Below are experts of layer 9 (counted from 0) of a mixture-of-experts language model. Rows are named router (the router's row for the expert), up (a neuron's input weights, with its number), down (a neuron's output weights, with its number) and show model dimensions 64-95. Each number is 50 + 12 x the weight over its row's rms, rounded and kept within 0 to 99.
After each expert's rows: "mostly gets" lists some tokens that are sent to it at least half of the time; "comes after" lists some tokens at least twice as common just before its tokens as in all text. This comes from a sample of Wikipedia text that the model never trained on. Tokens count by the router's weight.

# expert 52
router:47 62 71 50 31 63 64 37 57 59 50 58 54 32 66 44 37 45 45 38 64 47 57 48 51 54 61 37 69 43 66 55
up0:40 32 55 41 59 55 67 34 39 53 69 62 50 34 43 36 29 51 40 71 54 50 65 43 52 54 50 51 33 46 28 49
down0:38 52 73 47 52 48 48 50 29 35 51 51 71 45 53 45 53 52 34 52 55 34 50 27 28 50 44 42 50 47 38 41
up1:54 42 64 39 61 59 52 41 40 47 57 47 39 42 53 55 37 58 48 64 29 50 34 58 40 44 52 47 41 52 60 67
down1:68 56 38 43 44 56 55 39 50 51 49 50 52 62 53 61 63 44 62 27 51 58 54 64 39 55 51 57 41 58 42 65
up2:35 58 59 67 53 45 35 32 46 37 55 47 51 60 35 28 67 60 55 57 54 53 37 40 36 31 18 43 49 45 37 73
down2:44 45 35 35 47 48 49 70 55 54 51 48 46 41 72 45 66 40 45 61 45 69 52 50 54 47 54 50 53 59 43 48
up3:57 28 48 58 85 51 78 54 65 63 59 52 70 63 48 57 34 36 63 32 46 60 57 65 63 59 48 62 66 37 55 40
down3:48 66 59 53 31 71 47 73 74 51 25 44 50 57 72 55 80 35 60 44 48 34 49 32 66 44 36 57 52 47 69 70
up4:54 40 51 48 38 67 56 65 65 21 48 47 60 58 41 50 43 65 45 55 67 41 53 47 69 28 53 57 53 47 39 66
down4:62 67 49 44 41 34 39 47 43 38 51 39 69 43 39 28 46 55 57 63 45 40 59 44 44 61 55 44 49 52 52 42
mostly gets: "ic", "Succeeded ", "UTC", "Tai", "direc", "plat"
comes after: ", ", "1", "and ", "2", "S", "4"

# expert 7
router:62 53 75 50 69 36 68 51 28 63 35 26 52 51 55 59 32 55 35 67 31 44 44 55 50 68 52 21 65 42 40 44
up0:27 29 52 47 57 62 55 37 47 40 41 69 34 56 43 51 34 55 35 69 51 45 61 31 54 41 49 43 32 39 50 73
down0:55 57 66 53 51 64 48 33 39 23 60 61 65 54 60 51 53 31 33 55 48 34 48 27 39 50 38 47 61 43 40 54
up1:58 41 76 30 53 55 53 54 63 43 62 54 62 62 55 58 20 61 24 60 18 29 50 43 35 51 57 20 35 43 55 77
down1:47 55 70 39 41 75 57 47 61 50 49 58 52 78 53 46 51 50 61 36 41 43 74 47 53 64 58 55 41 55 43 53
up2:56 55 51 59 47 56 46 33 62 28 37 57 43 46 52 57 52 39 62 29 26 27 62 45 39 54 40 48 41 58 33 67
down2:64 31 37 41 57 41 46 76 54 38 28 59 53 67 65 54 52 44 50 54 47 70 60 51 39 37 64 60 47 70 41 34
up3:45 48 57 55 47 40 65 46 58 66 36 32 51 53 37 46 27 49 50 46 64 63 30 30 43 36 42 55 66 45 46 59
down3:69 64 38 36 32 52 33 55 67 45 27 36 53 42 61 33 58 44 64 71 31 36 73 30 68 38 27 31 54 25 74 81
up4:55 62 76 60 16 53 67 31 63 49 48 34 52 67 50 46 39 51 59 55 70 47 55 58 52 25 18 20 46 52 56 62
down4:57 42 39 33 61 40 56 41 25 42 57 36 57 49 53 32 36 63 65 49 46 48 67 49 56 75 30 48 68 41 40 44
mostly gets: "Car", "Ott", "colon", "Moh", "186", "ah"
comes after: "the ", "(", ", ", ": ", "The ", "K"

# expert 9
router:75 63 44 53 47 48 35 63 59 38 52 79 62 53 61 52 49 43 30 67 67 51 49 48 52 39 35 37 34 43 65 47
up0:38 14 34 38 79 25 49 42 47 38 46 58 56 45 52 66 64 39 36 42 56 59 62 60 54 38 42 52 15 55 33 49
down0:45 46 53 48 64 52 57 42 47 30 35 72 57 50 44 69 53 32 47 58 66 37 42 39 40 55 55 72 27 60 61 45
up1:38 49 62 26 58 67 66 77 62 47 47 52 34 37 61 47 62 54 42 53 41 26 56 44 35 50 54 51 40 57 61 73
down1:36 58 38 60 43 56 56 35 33 74 43 61 28 68 50 50 42 50 50 32 46 55 62 62 57 43 62 62 72 57 50 66
up2:47 39 40 53 37 50 39 35 39 36 59 46 47 45 36 65 50 74 53 50 42 52 45 56 69 42 31 36 35 26 29 54
down2:41 53 42 40 68 63 23 78 36 30 53 66 51 49 58 41 54 46 52 57 52 74 47 28 38 31 65 58 26 48 47 29
up3:62 53 53 59 60 59 54 37 55 39 40 50 56 75 55 36 02 38 53 33 62 66 44 55 44 47 58 53 67 35 53 65
down3:44 93 57 30 36 57 17 72 54 60 40 33 56 58 62 46 68 69 40 47 32 56 60 56 73 48 45 42 66 40 84 55
up4:55 43 62 43 40 67 51 43 78 42 38 47 76 49 53 49 59 64 55 68 46 45 56 52 44 28 47 39 66 54 53 49
down4:73 67 48 47 36 27 54 33 59 61 30 43 64 38 34 33 47 60 66 51 62 46 31 48 37 72 49 45 54 58 34 53
mostly gets: "JPL ", "\n\n", "fication ", "Website", "Occupations", "development "
comes after: ".", "==", ")", "===", "=", "|"

# expert 14
router:49 48 55 40 19 48 47 23 44 42 58 44 48 50 48 55 44 56 57 45 58 55 54 73 49 48 54 49 48 56 71 48
up0:34 13 49 58 52 58 46 46 33 52 43 77 41 60 62 62 57 50 42 60 59 51 51 42 60 25 44 63 36 46 31 50
down0:49 59 49 58 52 61 63 51 30 53 34 73 65 61 61 46 64 30 45 51 46 44 40 20 40 61 40 61 43 65 52 41
up1:40 37 47 55 57 58 42 52 62 30 26 35 48 83 43 57 45 64 56 49 32 26 45 66 50 61 60 33 49 51 58 47
down1:44 46 61 52 36 53 57 50 53 39 43 48 60 44 50 41 60 74 65 26 48 63 46 33 49 47 50 76 66 64 58 84
up2:34 50 53 46 60 54 56 29 54 28 48 47 56 60 38 40 50 76 49 45 48 35 49 43 53 38 35 51 49 49 14 47
down2:56 52 16 43 44 63 44 53 36 32 39 49 54 73 74 61 73 30 38 66 59 54 39 56 47 43 49 48 29 51 59 43
up3:52 28 68 40 65 62 40 45 65 60 21 43 57 77 61 33 47 58 30 58 70 48 62 55 58 41 70 51 65 69 38 53
down3:60 48 43 51 39 62 48 29 53 63 23 47 47 59 53 43 75 50 61 60 34 39 53 39 63 40 35 58 71 59 72 54
up4:45 41 36 32 41 27 51 43 84 46 44 55 55 37 43 43 59 57 58 54 64 51 56 67 55 35 51 32 51 50 50 53
down4:53 51 32 33 44 42 48 34 68 47 51 52 57 43 56 58 44 47 49 67 59 45 49 35 53 76 61 20 51 46 55 46
mostly gets: "Labour ", "village ", "date ", "Conservative ", "acy ", "party "
comes after: "|", "the ", "–", "201", "200", "202"

# expert 40
router:44 53 53 68 55 50 38 56 47 38 56 58 56 45 45 49 30 51 66 50 44 68 56 38 49 61 61 43 45 52 37 49
up0:27 25 54 48 55 56 48 64 47 39 61 35 42 44 43 56 34 54 55 59 49 53 48 33 70 47 63 62 41 49 34 55
down0:42 66 59 58 42 45 51 42 40 44 62 75 38 65 70 55 64 49 39 48 60 44 68 41 37 38 55 59 30 59 44 59
up1:69 51 75 47 27 65 55 75 61 40 30 51 61 55 42 58 37 48 48 74 37 34 60 45 39 41 52 28 51 50 67 48
down1:39 54 50 75 46 55 56 44 50 56 65 67 27 46 27 49 35 59 55 49 63 64 53 65 43 47 62 56 59 67 68 84
up2:46 42 59 51 62 59 37 34 63 46 51 42 41 64 45 68 51 72 42 55 48 57 44 57 43 51 25 55 34 45 25 46
down2:54 29 44 43 56 50 48 65 55 51 49 53 42 49 86 37 78 44 29 52 70 76 59 39 39 38 53 49 62 45 50 44
up3:67 35 48 56 67 36 62 54 60 60 41 60 67 62 54 60 25 39 43 28 70 65 40 54 62 49 52 62 60 61 44 64
down3:56 49 46 29 48 45 34 62 79 34 32 67 64 47 64 51 65 51 65 44 25 57 70 32 56 44 23 59 68 63 79 67
up4:64 54 44 50 31 46 54 65 52 43 37 42 61 65 35 67 55 61 52 49 61 41 46 65 47 37 51 50 77 39 50 52
down4:61 57 43 26 37 36 72 49 40 45 38 41 78 27 40 35 44 51 47 50 50 42 51 61 61 65 52 46 52 65 38 42
mostly gets: "US", "Ko", "Kr", "SU", "Phil", "Kel"
comes after: "| ", "V", "T", "F", "L", "R"

# expert 21
router:44 33 50 50 58 53 64 40 46 57 42 59 53 56 35 35 53 47 45 48 66 35 62 60 70 33 33 47 60 49 61 37
up0:19 29 56 48 58 54 47 48 36 39 45 59 57 40 45 49 49 53 48 55 50 52 51 40 66 40 44 59 16 52 40 44
down0:58 57 64 53 49 25 48 39 34 23 52 70 69 56 62 51 77 47 51 58 46 51 42 31 53 38 47 53 27 66 34 50
up1:39 26 79 42 39 36 46 59 64 38 46 50 42 55 45 52 47 67 42 54 38 41 53 46 42 40 49 60 42 61 49 61
down1:52 48 58 65 36 70 67 48 61 46 47 40 55 59 43 48 62 71 57 42 72 46 44 39 55 46 70 79 55 60 65 65
up2:55 27 54 56 39 41 34 38 40 33 57 44 46 62 41 42 53 48 56 49 57 52 64 44 54 53 55 70 23 32 42 58
down2:47 54 33 43 47 43 34 50 30 45 65 61 59 71 51 54 58 47 44 56 53 67 57 47 27 31 40 56 63 47 55 31
up3:43 26 63 52 62 43 51 53 50 52 52 40 63 52 49 54 49 57 53 44 63 53 51 46 63 51 48 76 61 51 43 47
down3:79 47 54 34 41 52 21 73 71 51 39 64 60 68 50 63 53 58 65 50 39 61 56 56 75 26 60 35 62 36 52 65
up4:53 52 68 44 32 65 52 57 72 43 41 50 66 65 41 39 51 66 67 64 65 49 65 57 44 43 53 49 62 49 58 62
down4:65 56 46 37 35 35 64 39 53 47 53 45 68 34 44 32 39 54 45 62 53 50 40 47 66 78 54 37 56 44 41 47
mostly gets: "\". ", "During ", "After ", "although ", "because ", "while "
comes after: ".", "==", "===", ").", "s", "|"

# expert 39
router:55 53 32 53 39 36 59 31 45 54 47 35 54 69 63 68 26 43 44 65 26 45 57 41 64 66 58 60 42 54 51 51
up0:33 30 42 68 54 61 53 55 49 53 45 33 43 57 42 43 48 42 61 58 52 65 48 37 47 44 31 41 16 52 41 63
down0:68 56 62 54 55 36 63 32 41 26 37 60 58 60 63 30 61 49 53 60 44 59 48 37 40 46 40 34 46 44 57 57
up1:46 23 65 37 38 43 67 63 55 46 53 52 43 49 68 46 42 59 57 53 24 37 65 58 39 44 39 29 62 54 79 51
down1:36 49 60 45 31 46 78 41 64 56 51 47 26 50 37 39 37 60 42 32 53 68 61 63 34 43 48 69 72 47 67 57
up2:46 56 48 79 43 53 29 35 43 36 32 45 55 56 51 52 66 67 53 54 47 26 41 46 47 38 46 50 33 28 32 54
down2:47 36 37 57 45 58 40 75 56 53 47 57 41 53 64 56 58 59 34 63 59 67 42 44 40 39 76 41 59 33 40 54
up3:31 22 44 61 65 51 43 53 55 57 34 59 57 78 46 53 34 28 31 57 47 50 43 52 55 52 53 50 68 51 46 37
down3:63 49 57 53 66 74 38 72 65 51 30 59 50 67 78 59 65 53 49 47 42 47 57 43 59 42 39 69 59 42 59 45
up4:36 56 42 57 50 64 57 60 72 43 49 34 43 52 39 41 50 55 65 51 63 51 63 55 43 36 39 44 67 35 60 54
down4:64 53 58 53 39 28 62 47 39 48 63 25 73 55 31 47 31 68 36 61 61 57 34 39 48 66 58 36 51 55 57 59
mostly gets: "B", "Bl", "Sk", "it", "Bo", "Man"
comes after: "| ", ", ", "to ", "of ", "in ", "and "

# expert 51
router:51 62 59 46 58 47 47 55 42 48 50 49 47 54 57 48 41 40 33 40 74 58 24 45 38 30 57 46 48 55 80 38
up0:33 31 48 65 62 47 53 38 38 55 46 55 51 55 57 44 61 59 64 61 46 50 60 24 77 55 51 63 13 43 41 58
down0:47 57 54 47 54 69 54 50 30 44 52 77 64 56 42 58 62 24 36 47 43 45 32 42 37 52 44 52 51 64 46 52
up1:61 41 62 42 68 53 35 53 57 42 46 53 46 59 54 43 45 49 37 76 38 45 57 59 45 47 59 34 35 41 53 67
down1:69 44 49 42 51 61 52 58 58 51 49 38 52 47 59 45 66 72 67 43 54 75 60 54 50 58 31 45 57 57 66 84
up2:42 36 38 60 46 48 27 24 45 34 52 24 53 61 25 52 56 70 58 54 53 37 55 56 58 55 61 40 51 47 40 55
down2:53 40 44 53 55 37 39 80 54 32 51 38 35 53 75 53 69 30 56 56 61 57 41 35 37 52 62 52 47 35 52 40
up3:56 41 40 56 93 66 41 29 65 65 41 71 65 78 58 45 51 49 50 41 64 55 36 55 39 38 43 55 53 62 55 57
down3:40 38 45 61 35 77 38 56 61 37 27 43 44 48 53 44 45 43 55 56 39 56 61 47 71 47 34 32 55 45 73 46
up4:49 61 62 36 55 55 43 50 62 44 30 51 76 59 30 42 48 59 66 68 50 46 61 48 71 36 54 38 49 48 40 46
down4:50 60 23 54 46 43 44 50 44 65 34 55 49 34 44 25 40 55 66 65 47 52 69 30 54 61 58 40 46 55 41 43
mostly gets: "  ", "footballer ", "Coordinates", "basketball ", "Air ", "national "
comes after: "\n", "\n\n", ") ", "- ", "; ", "for "